{
  "experts_per_token": 2,
  "d_expert": 64,
  "activation": "geglu",
  "moe_layers": [2, 3, 4, 5, 6, 7, 8, 9, 10, 11, 12, 13, 14, 15],
  "router_score": "softmax",
  "balance_loss": 0.00271,
  "n_groups": 8,
  "rope_fraction": 0.5,
  "attn_scale": 0.0884,
  "tie_embeddings": true,
  "final_lr_fraction": 0.05,
  "seq_len": 256,
  "dataset": "wikipedia_en"
}
Below are experts of layer 9 (counted from 0) of a mixture-of-experts language model. Rows are named router (the router's row for the expert), gate (a neuron's input weights, with its number), up (a neuron's input weights, with its number), down (a neuron's output weights, with its number) and show model dimensions 128-255. Each number is 500 + 50 x the weight over its row's rms, rounded and kept within 0 to 999. Numbers have three digits each.
After each expert's rows: "raises" lists some tokens whose logits its average output raises strongly, later layers aside. This comes from a sample of Wikipedia text that the model never trained on.

# expert 0
router:503473501469496491467512574540555565481455507484483536375563614355507490507481445594583614553522590466451500503447487460510440488562465512587419539533523521415587476480495519587556465432574409533514460525525576525553578496448447583439466405434491520488565439517411450458399498511485501492503533498494534479517563459462606486508426552454491603513490506502473494422474520502467574498452
gate0:492483492504511647424459496546526591531408575519452550426469498438510546476476539484486453515515567511494499429555458472510433424491534433468478447469573431512476513525439396527526487440513576516475463441444507561449528426416495459505444453475582531411430522556434549482502542493520540531476514511599494535443518430462489508420587410518479538569495523523495491427570476577518507536469
up0:457517497502405438530495486504495449445493476524572416569512536568539416491506487463457427531527532435433506532516512437490593478469481598494481526585542537458463424410468539323593600542480558438585510562518446454472480508524495524486463579565426518534497465435492515545551472523364570508604557480394453426432566503524498562543441570534538507515528457435491480454621479501594553424453
down0:504485528440427559498573411538482581588495559505462498514468540574471481516478371580501461527492623510445589564418462461429489511539560401531468524457524524542447552512562471477469511549610491408521521606514401480446558410522451444531477451554529563496465578487451464464503527473416468553464478476470463562566433473556505487538558491477454435556529535630542531501505511457504489462532
gate1:489407482467480563573537527555448584550501497477474543495460552414609528547500530546410520540448500542431419453431655407508455517439525458557401357600487498477536418515469566522457488527527574466517462465435564442558497526458467497450478415392459543547478490517481491503514480452441538553493505516456545456528583554488552577534523513502499543523560518448563478421442526495483617519485
up1:513384445555432512488464460357539365395529533518509512413571528469525468439486518499551524515480525396526565496494395487517537532578476530560500479521552516461440422457490449434453526478483450513470501575579548483428539544640534447507506454538399469445443438512483476492548499524441569569512580464478462510595494513584432468478512367507489488551464547589500492427536425468610562494515
down1:418539472540523573495437412520466480437492636405515488472504532551481508552470523534592505496495464490526581545577505444509511576503572456550486547351501443512555508513458410456480473560490456476524537472532504482505435452423531393532504441514475505528410504464444540525575491514504484495511521525492477496565421561564445533495641502459486480438530515520596537498538517576508534488535
gate2:455548479543491567567519468436520552524529529465564542486505463379409466480490494532594484354485491490546476520516527515544523362586534466451442578466506537491479492453517474503498498477501501561478465570521440599573614542562512515476428482452483556473413474544441486478560461476504401493543604501510580476459427469447423537506424468531447557480487463566482473477542521463531561553496
up2:490491474483536588566479528543528462488566456529471512554517484425384535531467535546539467447503515433565456456460497517532530436598566501525468498504438477547532511452449495500413477512479482540539397509532484575704581444552471530476449505490528489607565505582531568421528518482356474457590584497447462447578466505520505447571441449558469444560439454495464470487486527520545477557466
down2:572470520501521435512528530499465523508584495506504508498487532507562496527541468530481461528558461486567492379555590475555534358488508528452430489518496506498468505504506482566462460524605435576543529455445552527459467423510538393541469499432476478561572562518452581518477498575512455459388494531462588561553512507470438450506487514450571445482616489456445506444575589554403510490504
raises: "I", "S", "T", "A", "M", "F"

# expert 2
router:501490507484521497434593503485506541457484479376533537418581554422506512511640482588549596594545512480489507499480509474482391477535482613524458614504550459458531503424492512583546407460587433545393505488524541487516526472485496554430493503428531405518503461496427419491389510452470570512544496556509510473521597487425588521519441570482506513556554517506505610375527484522469528477472
gate0:527573563537524512398554503525483507360615508501489407486541513567534522524498537400585426472592458587458498579519477463408503578512542471503498436524525462440457514506474485588632579471507442479455514560521514418488464433519440462545552512529477430512548513426510437612471461501522459551465470463564440433656576401538520545470524481527546507425528498522421573524532561524457499494458
up0:518548496565491533470483536474527460382479553467483465464565437570518557503546518516526479497530461625503483549424487379524419478489435514521474442471573533388488481559516451528577586458493480438544562643521549438485554510548476419481526484410513432462461464546547504516464521501424520552427549464500453524590554471519564542481533456405606523461593462565503559471458491590464545492399
down0:382580442490558501568484517593520508483443476527523475496573554612524437488496522456469530503505510417557523553552601528535538481479466460508491514544375491515523556552599494529554529520521473521495431469547427617582479503382476467432436418493477531452434523449496446460487481367586516501441549503481512472520482575488527578442399527541501476478443493540524487562452563404472504583494
gate1:459479527389534499471413524492484531488476538437516497505510644522588491412483484491468572466477511581453507427454487461445395441430577496428474562506485513515539441452490495515587547485478488554466499515624551515485511444569442477554472500420459623481437492567473516553516559495539470497547465527525546458388529429478471548473605509500483499548482475520512541374478583455512536461589
up1:541431538487475528475430453486478499517503493444525456478471568568629423418536478605569519415415478557450498432435482495448440406385470550475386640505510533488520463467475452430527565460564514469524539540540596502436492486571457494593454537387471631500451440574511507582544596513552568486521536483491573495516566455525509485544453500506464531491511526533500552508435441482428543435579
down1:546551581508431496517471501537474551538544468578480511453549540473543533444430545522497588494634465583422481423409508443548437405514468564492477565484517579430585535456590564517494447476523535493473510523502493501525445576516511560426504565503515539522522470415462543471521471458468510485497448517438422560456406581458531515466531503445517517528555475465431500392403449524432538499598
gate2:516429508424519474446445498537481470478366514485523517532432569498528480261501468478555472447478481659443487497500463450486408477464553453488556563545518474482553447450511450500468504562496532529581501495473530481540498560522496465473439549502408570460504435544508491502594517498518478511446532510526494487472493498467443587514511524534582591553519402507521540533497479418537430489528
up2:505556564516464488518567472533481550465555465359361450487524457510555475611446457521368515547490480416610494472387520579497518438522459495578480438409414593451483490511580518534508517459514512514533465537563475608501523453480465501683531517486591440515450494476482503500503549465444513540580475449484506575558500566438502483544461484511431493448493537521496500536487503457458591504496
down2:432412597413533549441456430467509515491480558511578499618468549571552481472519525505526443475461481511513460579490497529498492509640467486531490533530566471461442582533523455531625612600535498497454544504506522473512513493446425530502531448459498480475429533477467574550493606486457433454542491489535620401538489465525479528469543495483457569359460510560566567535505484544438488492543
raises: "rif", "196", "199"

# expert 26
router:469478609438502460419544544508512477531471456418483534494523518459557426499551506501587523558540545479473497493452509449478474510530521492542517493483587490399551497466449471525567476468561426543472541529534564422510504422489483517499528515404503443457448495564432486485500559467529551550512589522549467460533535432413576509547457545519502610473456454548438521475431467539431497429433
gate0:523491460440537548537552490469528518582489478544469462499523503513474529559548488499482448428466453460484404530518496621535518508463506486588434503553467475504510579541426467628593490541500365500536374392506540541585532497442550472445490524488456533476533461429423452502469553497543480526422505405466499529613494503542515524390537562495479511576407594427563428438428560453523556516489
up0:501424558471497548463456519441489563575533505438501486538499414570474561590465502485549460443602513502454401598483423505492486462433500471467525522439494459546500470547647533499527521464456405484558572390569474467565491483501585568415498522494535533477532518518548534487462490508573479479386542500438519484583474405537530525452453537473475524522424638459540492572457526442522544402487
down0:576564397492472528444516462474451458491529507520594513483514466529488486483519447515500520607546595420499408501575459562534529455499472475470580449513429511539514567587520458476389521476460451505424431520504438496429441552461542401405535571563493537467531510470561492542395571526425460463474581597514485528536496588510499577455425429432541548505491513496541540588530551491491554437601
gate1:466465481460479529522515476460464535551466549496502515516498480538552647526551465502448392473461516461516457446556466508492584461471478464515450539523496480404410579518463446520533419504547444572511519509507573499532589539536544565458529557550487479492561521519572507575450360510488482538481480457493559523557497473497518592551431486461497549541475413382515454438497395546470487511482
up1:503578550521542569488473490471539517454478483532583495466550601517427458520543436437472560560502479492538558534504601599439482587516423527525572434476517507508513527476571552602479492423507440518528485491544464491507419512502480397562389431422469459532547527466433479542395471579485512476504504441434557506567551462464490507384457484582493492540460553566426603566431504505538541432424
down1:539549449472479432526514499525527549500478554531467458621512544640512549584534408525500417465506429487522525503605349433460464471493496541548568606546530472457537488475463528592448459497447445545545506501443592508526421540459480548474489462514541495436551398526556453473465494538577503413455518458453450400522471486480572563537523436536502555529528527503431478442514517474501535496492
gate2:538509411514492498450516574447524575463462529578467432481398492492605469568545465492494492502451545500565507457483513521522458461413463524551568463444591481484490446504483506391600558497477458576484462576420508444504443537570539517497501491467553476541448568580602566492560529489549486449494576473567531475415518446443524426639491406546509479518488438447486425467393495481516442488571
up2:505456473538555514595463477411456571581491452470531514492595550422497535418561506507600566504483513540487486510519466531494524529534464509454441613489437514516486573551495450641500523483465493443553559466655446532560544441512485514510435450468574465575586457459448470457453500519416451548515443592460521517535511499495451505417489523468502553508486549637543540495610576548477474437536
down2:533536507577609409437562497538453464521557470486486580506484456496546577518511455518497585497493552435464455388407519567400513545563521611531468512512447527536428487465480512554608524437547528565498572519417500532401520479501494508446464474486468461464515477482615509491465588466397555373515519494484543500451526522509435506500504485408514412546508481460534478557446404550588549530578
raises: "\n", " (", ","

# expert 31
router:459477499431479482462504507558554534566423419392488514433567540510551480534527532574536560515479576507441448413496469506519463470490479559531477526529505475465500456421429515498517527468633438561431470510517633466608604462500444577465494551434551553446476416481422508465389578420520519487491567562489548440488524493479550536548450494498541473464503472529486512483447448489464530456473
gate0:457553506564576454593547563497547487541568451456519571463511534501514467612491394542451529433473573453508483502526577566459429446506540540420432529589492500565538572396482488473452469503501513490531462423414549514544501537552433458448479448484488569462522499428455427492547518473618506505458584599545499389562502548562528474445507444559466558400484497496527507525490524374370350505462
up0:474395453544560450470499486463469493477561509566490495546476472544460533623542515449473530417469551494425484477448452547513486546511501424556536510573548491453529521362560434379483480371539430536504435497497519584432464488472468569531506428526518456457533476459577518420503420602603584472516462486500519493579463534512522456536584470407542480456346502477571480459540458506498619498500
down0:489549582524514500572460538533467558534501492511456433590492486451482514553572418439563483508396481526582578488470463563533403553438437475483432522365480531514498357510536495460480454501504450477509540531468533535546422412509458532460448459461444460548503479452565478591462575537528520584500427560514517560472477435611535453471473453564429509554431456504620561509513542461424534512478
gate1:521461533566459487446430587506447437583467508528503528563505537615535456466422525577544444414421433475506491576578407523471549539489576492537456499509512541505506474510396590418553525502514546541496496467522522486452598418447545423495508527494486456595547473521520517502502542434565553432568518564450475509486536555404527439458412497484456608433458534450492435408496507516465515529440
up1:565441577352515560457490491510483442473474555489399557596519432548515533584473574502527586542535569484499426475537385422454474528406554528480501458497524530505488510528424528417603379597462562612482474401541466494504434454445513527555441497470516413500507503553520508540451514445567501407500542513528520561459506532434606505574563530474418522459506504552497456452576539531433531544537
down1:462482490532483553556428562555408392531533453544499518521464550483448515465603455446555444521503399474522488522458510502526531475577436567487446557506469541511554457435525491456573489516534480452567542555560460459512473459463505479468543482417485531430399421549449564472457531481429479582457503561523594478443439488533550477536525536546452638517546531505469505510546553503537420529538
gate2:559480543509434475516503601590547417472461525518489543486527442502526460497501541517495533529425453427546496499530561505520499566547440592623506449500461465456431415548559453559439498468550590447477508459481480429557542527454498442419566445572517517425534500535446568496488472456541559490557284499498525612435474502418485453524422546493408482465512548580555516479404472443479475563514
up2:558460480517568501572545482491431417516519442478524544503559491415494525497546519464581476563592492475534501509523456615446478504532516522492522500481492463550526542476537425486469469469528504600456533472537522423475477494482572443528490549460570497461451494490518514445511491624409472564463528483547443478471452504560494554510538515454503423511458505492568477503518443599499526464528
down2:557596518539486539481544543482497457489515516542453486584595500463535455466450557539481616578557376469565506467480527450443486502448555433485385494508490543470555563519505477524548479511550475483501418523470476500441504487581524508512540526569442501437566569475444494504495439396639612414414503480390540518413431394540472494469462488533526501480489484538606478520502503514425558486448
raises: "er", "e", "and", "ise"

# expert 22
router:474532565492510429443565608489490535494528532503564510427529494371459492484573513594487583495569488498521511506468524455480443469450448515525464540489503549510547489470499432534488435493595429541463499591550573536553514574480501521568496418402558537483450431470451415498502569487463484612532515471535537469547545473462610427482450526514567591466467412620371507512516502529521549516493
gate0:528626503498435446550589530462446551443524456558549456456463576405504474498532541568483538475583543405605478521535509383506404494455674486506506449509408523474594484454484431522525487558559553517483553544485608498474444542470474561456495507470505489583456510509509427679552492470506523565565453528483459523574494453470518440465458563460512534540466475548458623466556488511426466463469
up0:546490565523391493440493541586516432493527493560475535520491534533463537443563545487505485514600513461508458587538518431531564470647584524458488542553535499553472400508431447538546494538514596383536413457510510501502522496488539450447520555473452436434524482444415515495561546562411407501511493457409525471463484473502560554561553533486523497497526543494513517435518601550494563462486
down0:535560513591524484472486476536494540547482532500541581529520631504472480551517559644544435444496586526562452437447466512543506485485471471411524466542425533396514471518488533554559484415483555419472529537568479486482499452458548518538485455420451425544446464507494511479462516484567537616579444503510458461514431420501570442491455452448450504503453539459541467447452461520508410452529
gate1:520564441411524459492522543507495519560508455567456396490560540582459447447451452547461624541442596497467440568500567442594445567562430438503472550493493562498523563482495515423594508539545466538471487541473536594638495471471533425480514488470490581536482491495570535548528456459517490489560614566560607435548511466392478470479358603436398576454438556527436532461500449500545548370465
up1:515486540567447518542489461492492529479476528432494597534388519511584470547616486499519462440532423507514497476515454600487476529435490490512518405592467414475442445517455516627445528487478537464491513467514531442468484489474486541520586517597517482457446495523452509442384571474536502468466521492462542555446466586546494528485544360559454474619546488467580487555585410501529561502513
down1:509562506391542496506439479468445547459536600468543381499484537496574583510468497514492483504457481470465471479540467441522504555514506498459447463454481551499498509488489609494499498393441467552562546500555558476541631674595514483473557542488514436545556462481505523548490472473488530559486504543525511540498518520472477393539462331494535368465470451430501410539457486422493493510465
gate2:492430430492513461514533546476586474541518502461448492483607510479485557484533616530535528477401497540460525522560565463478385526451518581467421433458382512507472550518510471504614481554539584459372566520438540488508517494452504468447511399505445489539470533512524474494516486472532518471440441542522581490528613521509464526520480535537563500551500461536566478480432548471380519522486
up2:434599517554387439436495481467509561565408499512501486502389425523511470478468558475480446597538538451535452515529496521471530448515482594526589456590524500464590474448475472448429490502532419485541562455459564446481461471408518449479449550475557489484591554499496547510509532592403536561501541493473476539488471469540513466525502398504496438402461529460412445511474409571522450515571
down2:517468406509483583568595504502463514503540493521529430404428488514504462485528458421463476477602565413434531475487513554534536583592545478455503536508513527488520456488552541463462451473508444491537499574492492461482462539487461469566510480528437562462498517543511533523494473447449492531579511517528468417570393381479430603489508466431499559404424341504530525482514392560508541376497
raises: "of", "ach", "oms", "ache", "aches", "ose"

# expert 3
router:525469564476499458493494550543512486527554454472542536452559479490523455479582537527560582530498475464491482472563482568513513489456487453549484537601508492519502447506453439511507562535589474530497477563535461401604534483512432535506358445442535467483473408510510469466460485490551463504458528535552578436489556481481497573564436548491510526563441434534471556403532505447519529466465
gate0:542511511477411437535448479506583444553503496494412530437474481470579500481486476439446526449574475424489497533564546512514522418472552523547561516591498569517464531431611593581489494469539530515551436495560461362496455564473535542571544448570513497505550533587493547485443536440417417454494587514520607561513524536477479416459518514506603466575506476436511558443458480420567574426526
up0:496447517472509493463447530574473535354452511489414499518500540468617461476457593512623480536586527593499499596553422506430521523464473407400435442496441571516512423490558618586349453444481553449441535578495504496401462453488456530399518486474415484536556472467478519495498525531543520574531523487545447502555621543499570502478509511576509484519500521494477512457485464489543556515413
down0:494432547451483543448489412456586447470458539498412536460538526554542484519529455488471543537550548532567525508486557575515547475519546566418491494507500534495544489469530539508549477500391528482431698538503482485452526434484521571549564524502404442492520517517526470542453523505400527499496603454389468465560514517526522569488498519441517611422436485430445539559479554559380479433478
gate1:519611582576516516539578576542533464412440542500557505419416461527507430392566597554488602537569493498547514478532440460526559528493438471573507389499467570436517412516506497587502453473489554620464517579514522446501623549520541499462493453491520458506480484494465450502498499528437500465472561525438426490422470523492500483463519471369533482580565538515497532455463478427465532461468
up1:521488515534412379662520504536532452496481526540553530438467495482496491421524468525470530474567411529458425552560558371444544469485483518468459473570436540484541492530475524493477503501505548509470475551543545448520602604514498495489507446510456476496471514515553455523537571559558417476532541526474501570391528572543446546487486471474500434575598448506400559567506578434424547544507
down1:493496485502460467600475495473519530548521503560443488530537568532490434498466467405365468519534569511515568447577416520509502546546503553482477428440447497469435584603587468462436505467488512532475453502585478438479542504478604408543541489413444478546532506592443492537417528439450413497491503498503447502432493457492486528506475399476570540508506559486497555492533470485576456574534
gate2:564534479576423555435506438531452455530517497490570529531440455484555528518542493557511487548522429481499555425443599485427470471536526536524449508530582520504551372425474552569460500464450438516630528610475502402494431498474499486426563518484587452535491416608489436618497459497499472545474474544468500533459460417485511415489535460363510456580453442486572451542457472449502474450558
up2:455529458518397493526509444509561482445557517523530446416518483447531560521468594497537520520516501528494509446574539522549565523514476598441520461507521450530496455508499554546449531504495484507539549445526499353557525570447519468513522370497497518503547413539538467437483535444472481513526481434609528530534499543442463488493540523472546409509484468524503548402514577508601567489548
down2:537427527486457542481451450506341415447497474580511486494558441528579441479478458552549500489404502469447380579521496479556501569502435476513431470475511527524482449434546501485527478546484502521519547492532514492494506527447514515470446463516481555557418422522425535467470461502556570496432500542519426537474580509561552537647567441449441478507509550460437520506525505540596502508436
raises: "====", "==", "-", "T", "Career", " of"

# expert 20
router:489536512556407418539513489563565480521367511416506476504519514412504447506561515584450513572559474512451473511470491538390435420558483509563446560520546458469468465418443542572536470523628439531574469554547605477543523492457467483514452482415498458508444433489475428498395498479481479472489477532517482460452541499396606482516488449529465577593460408531510550504507528545465507454519
gate0:557462437450499495574594506471404474577525464542485417508489477474530437436513419549496471547547509447456490545527574498505510551531464446390503544486542606503484538575514553472514506485502493500545489574620569453570564541581535512550486502462485416495508560547463569510543564548457467468470576540531542543489582385461554517536452502488507532469414510535518390440585514479532499449489
up0:484490530448467508376565460444575464426382506456539491453521519597510496523611551497508525473440545572560569499503538459559486498457511567501539401438439510563548475527419305478492541535405472512477526585441545390518488501476458559378520537440568598534479463452555527397494511543550559555481529482453456413489382464466484465593622502480520352490436521497462411431471504508511555484522
down0:564531396519510506464524532535489428511500536536470444441514472535505593551487499506436387436438453502400467625507481594463492558547480478531532529513517579402450499542532594375423438557586533445417448491564454563527432418481407518506537511425465435479407515680591511479528525477506561499470447482448435490471541472422564436443469457456523497462540440538591498448550502546479492537438
gate1:488521520518381474510487534529462544480549502460486467465450570540463429500516547579474473499622501438392451589493434568481521384511430537555563481437591482560574543457515447499522521507595572573476408406532468491460551487429501423521452458546510462517403429538471521468498479515466475520514477446508423448436515560390505565547447531458413479553458598442522517429521545562593559475555
up1:478559484458515549450493514390516502489558558450474502520548489573421477427477563462487447575562417541456536520492461379519540513578550488512511500485565480516495479518524573477479475425467422437537425526541535574464528491474578414509461465517504490432546485520549429538473531483472510494458670523513444538471491472461505509515594527390524411423403528421477624570662614473551501535431
down1:511456503384569548568519510529454508628534500496431456573502461504440485530467438498466543552521538478455484538486516407454483531493500492441542463450461553424482555522504445507437584561544480502541458512540499581411511518436428479456488521506492522538484525550537402443422559545488511598493596528446550417466470554491481470551493448449509496513529539536498513507507455532530408524558
gate2:564527473490510483553494502504578464444463432499530491446583561473484525528504587454478523514508431517475446394466513531535480400575429504485442454504473488580485467573542591469456488513513530508497580514410521543525487538486471552458549409464455593521523495609522475512383449508587580471561508529527471478480527536518609544531502631486553609618517505608410529477517408531465499422556
up2:521511487445408496498519545499529511531426513510536497479449515481453467466375489423488487447445507602508472486474462530519471481561495465567502497466461506624550401521507555502481456492480502539450587524516465498502492492458493601440540466454475515496467507540507400475534493514544523397547576519402593488531527517559587520659489600512499544593502491588418545477488518467465442522514
down2:523607535482519452463442472503478559527520589460504473470556410457486377527531451467532439514403437570510506480476486516554457516473466568547584492465539456565434432523558469541444462519564436582527535488557569575477485492525523518464480445523451476484556480477468496538447474592522523496468531491499569549504485459544473404430565628524519481459525530426530574469538459557475471484457
raises: "da", "ban", "se"

# expert 14
router:464448549480549504530543499498514511485434442436513491475533545440503430460514477495568559518551507492540472400470531461417449516540545559563516511482558561509548489389375564506556418488603509558457536526538557524473545458510412504448526452451492462489475425521465431490451565464491461489542568490541483393566553441388540514503480566515450514502533461497511524484473479492514559397399
gate0:430498548442536391393500480513508491515425437643499417510569486592462510519515465509554607521545590490380375418511453484549371464478531498521556562430451489599466441445504518548501481533529492446409583551575453532453454500473512504411548484465496510556600508527445458435398542474472494436552486552482478462485503484488528427419471454453531495471543531514522454508480489520477553475436
up0:483490523480537499548425520444446598432415597465495435492441494460572436402472433535429420525545467565528481495550463478423512462454517488521404517475571575477519513502567534518581488488541429490580499571470609499517529412575475467542468522485440532492475470489529592576628557505531498572407476515495554453460542465537470548561529426589482565555506538497517462499543530452473436419536
down0:422473444498459462537528446464501551523378535433524430550427527443513486553529477520594474536484472515464549493483482564484529570524525517540501563469437525456504446509541454627502470543518449525472530474351577465573594531550536503438472527465560546573500538453525601505535489300552509442504498577512530559434506541442413495422535462545557432540487543462500440531511489503489600572404
gate1:507524568440423427439610524527463605457493485533505342493445519528540500524474526503535501467502486454515488503506462540421449556504607494517507618509435522532472472536552620562455498596527518628472563482459537548462467467524440585450482558504469522517449510523494418407451500485490426511429500565448432415516513455492594505480541356479470488511545530483481583516446550568489546440588
up1:571485489445488486443535535483572504482449522453516509458532456485481637534500533516451504489496415490498518560553502597518427514492447530542573493416494515462492509605602460489549403467485534546608449469436530568470370451531498552454511503572478429492512470558559540548540463541421550558511503561543566583468482512435547475537471534571531501538482545541462548498503477502502476545387
down1:568442489529570537461492543455609497577501484460501464540477394548451478525546471572534493640570523513540505535477467459599510568543467592452512523459427482479484476535514493619551530452462469392420450471528483546521491457493498428379432517506493492490483547470514598590495544496535518588483511495492506341367520527508510520582512466439615467561434472478577516486391474460555504495582
gate2:538596399460525527511530525500497467525401531474491549462479488531577576460507462520485523554514587430493354410474537559507423469532527459491468491573539537524522482500444500495477428482517511590438514471432522505576395470462545426471430498525539477565428469560482541468556530530487371505498506440521539389490491495590489477511530538491489494605485504499494454473429463548489488497414
up2:460551525572518475563596490474469438509379421385500567450532525515535568583472485497449440486548420479538479533487598506551515454449462436532442492447389522464613447576432531480510444496589534560514357490512598435486498538489417484599577465514541532498546422472501487524460569414526536505456523564523499488499487420504498465529482482551485492465456512510552542427428498547551439514518
down2:488488517559542545519478538430451522504563390461494586466537522434557435469504626546552412514536461542540561474571525404482520438406533481584515563423509522412615449440434530477542423588542419415482431527410459566471545584495466508579473459529569487515488556511473592449522557462527550510462538571533469501470498522466508527469537501537450507434448480496534557506543527616529452490478
raises: " |", " |\n", " (", ".\n\n", ";", " –"

# expert 8
router:499523558475507438516555434500512517617519456380568488450541497517491430577524541565515492559483481459529543553555435460406458533539535498501431574535517575466503482478495542469514423444591371575514480529568534500486538496544430514513356469416498456476450454494483446472502523485468499484448514483381485488538491422457574534551392523403503564504528511556510553512492476473574553426468
gate0:495486560481552455525513481504520498568556515588503574525533471519493464459486482525479417517447535425570432545513463463434454524503461489579415479562518447480473602517548601546588564478582514478498411543475514506489556521499576502582517477513551462420455502570438573520526437436583525486490530433509482512515516462391428498550451533593541430477437369478536600474444423520420532435522
up0:533554478614496529498402466504534533499504511535520452481613569540466525535480493503562483467536583521465482436471438544471590513546482422547474441542587429543407363466530503580476537577508488493627494539488395510520445535530473518402443442470522519460562422505543473468508373517451475519466521495520476408435520470477545510505540539463555469533395498498442604481464506510521577488461
down0:450493476490513544492477454496450506488473495417514409579563424558445446470421518518485549436507554564567541524565576573502529457435460478496459551434553502489458569460519472581421498494486511488460502525507627451492471465608501510509498531401458517531556495534486436615526543521469573575487528540529488496524389531450555466475500484570564489433372420434496546593572609471458581489488
gate1:610476520399437518430419508548558531398532474538449549535488484437494533514454542637444524441478488580480541447507527483416480448610500513539570587440458513500429464421566434446521485516493490560376475476488493459523473424457458514553574535448546473521510486534448470494482528447527511468541520437542467499551525518398515618466522443558416447486488510455578453533445497452494538560411
up1:503413591446448551475414427507504497418520500597502602532549523456512440504453596484445510440540476561424516489418486497427578521440477555529506540456502506545443506517483586457514504490482457554425400446588476574434480468498476500547503543528475478556444531510575507538578552480504541490431479459476520569595413550450430507539515495481423448475485516467455496526469555461459472559398
down1:517523417506556477429511505456518463502578549382522421405460521481520454515505499593460503568478499411518451551555527471498484516552518526425492496602462538433489421477461473460507518484538509406542425405532505495529494557451489430461531456518486494523502503532592502454550453499516478501481451458430536537506425508451557495451452580503503477493429553525461539488517556542476396418555
gate2:523519571465592573482501482510441586461493440585482501391389498520429527543499548534565566567502482494526495477520473509511399491484478426507482557481519491396467529517563519425526506384543499470492452559489549468566569490523587580574439577584480512501509464545417533549435561591509440600468503477476579514460471452457497502434501383446515563441510469512403487450512549518516496408551
up2:396482520437515516401453438447516528519518453470400536444523584505551613582439571475545517476513443612541473517511518491600530448516484417462523449479583590537421460504493504433444491490428510526526541515501421532501515485487473505487511635495528462538471485577452562548420551482441522585491487490380521521509550514507511483363528551557514663532450431500536454479474441520519463489506
down2:520528573444499489508487595513543534527424530503492481504454534431444499607602530548518539447527578529513529427539507492518474450542451493482502508408538534559507399441580562538520525492487473433468518475467594486491490411410658430381504501487466617545505507558443535579463477493482455472441481475527551450510479477524442602474562460551563527514439490438495407492453508539431556484549
raises: "ist", "ively", "or", "r"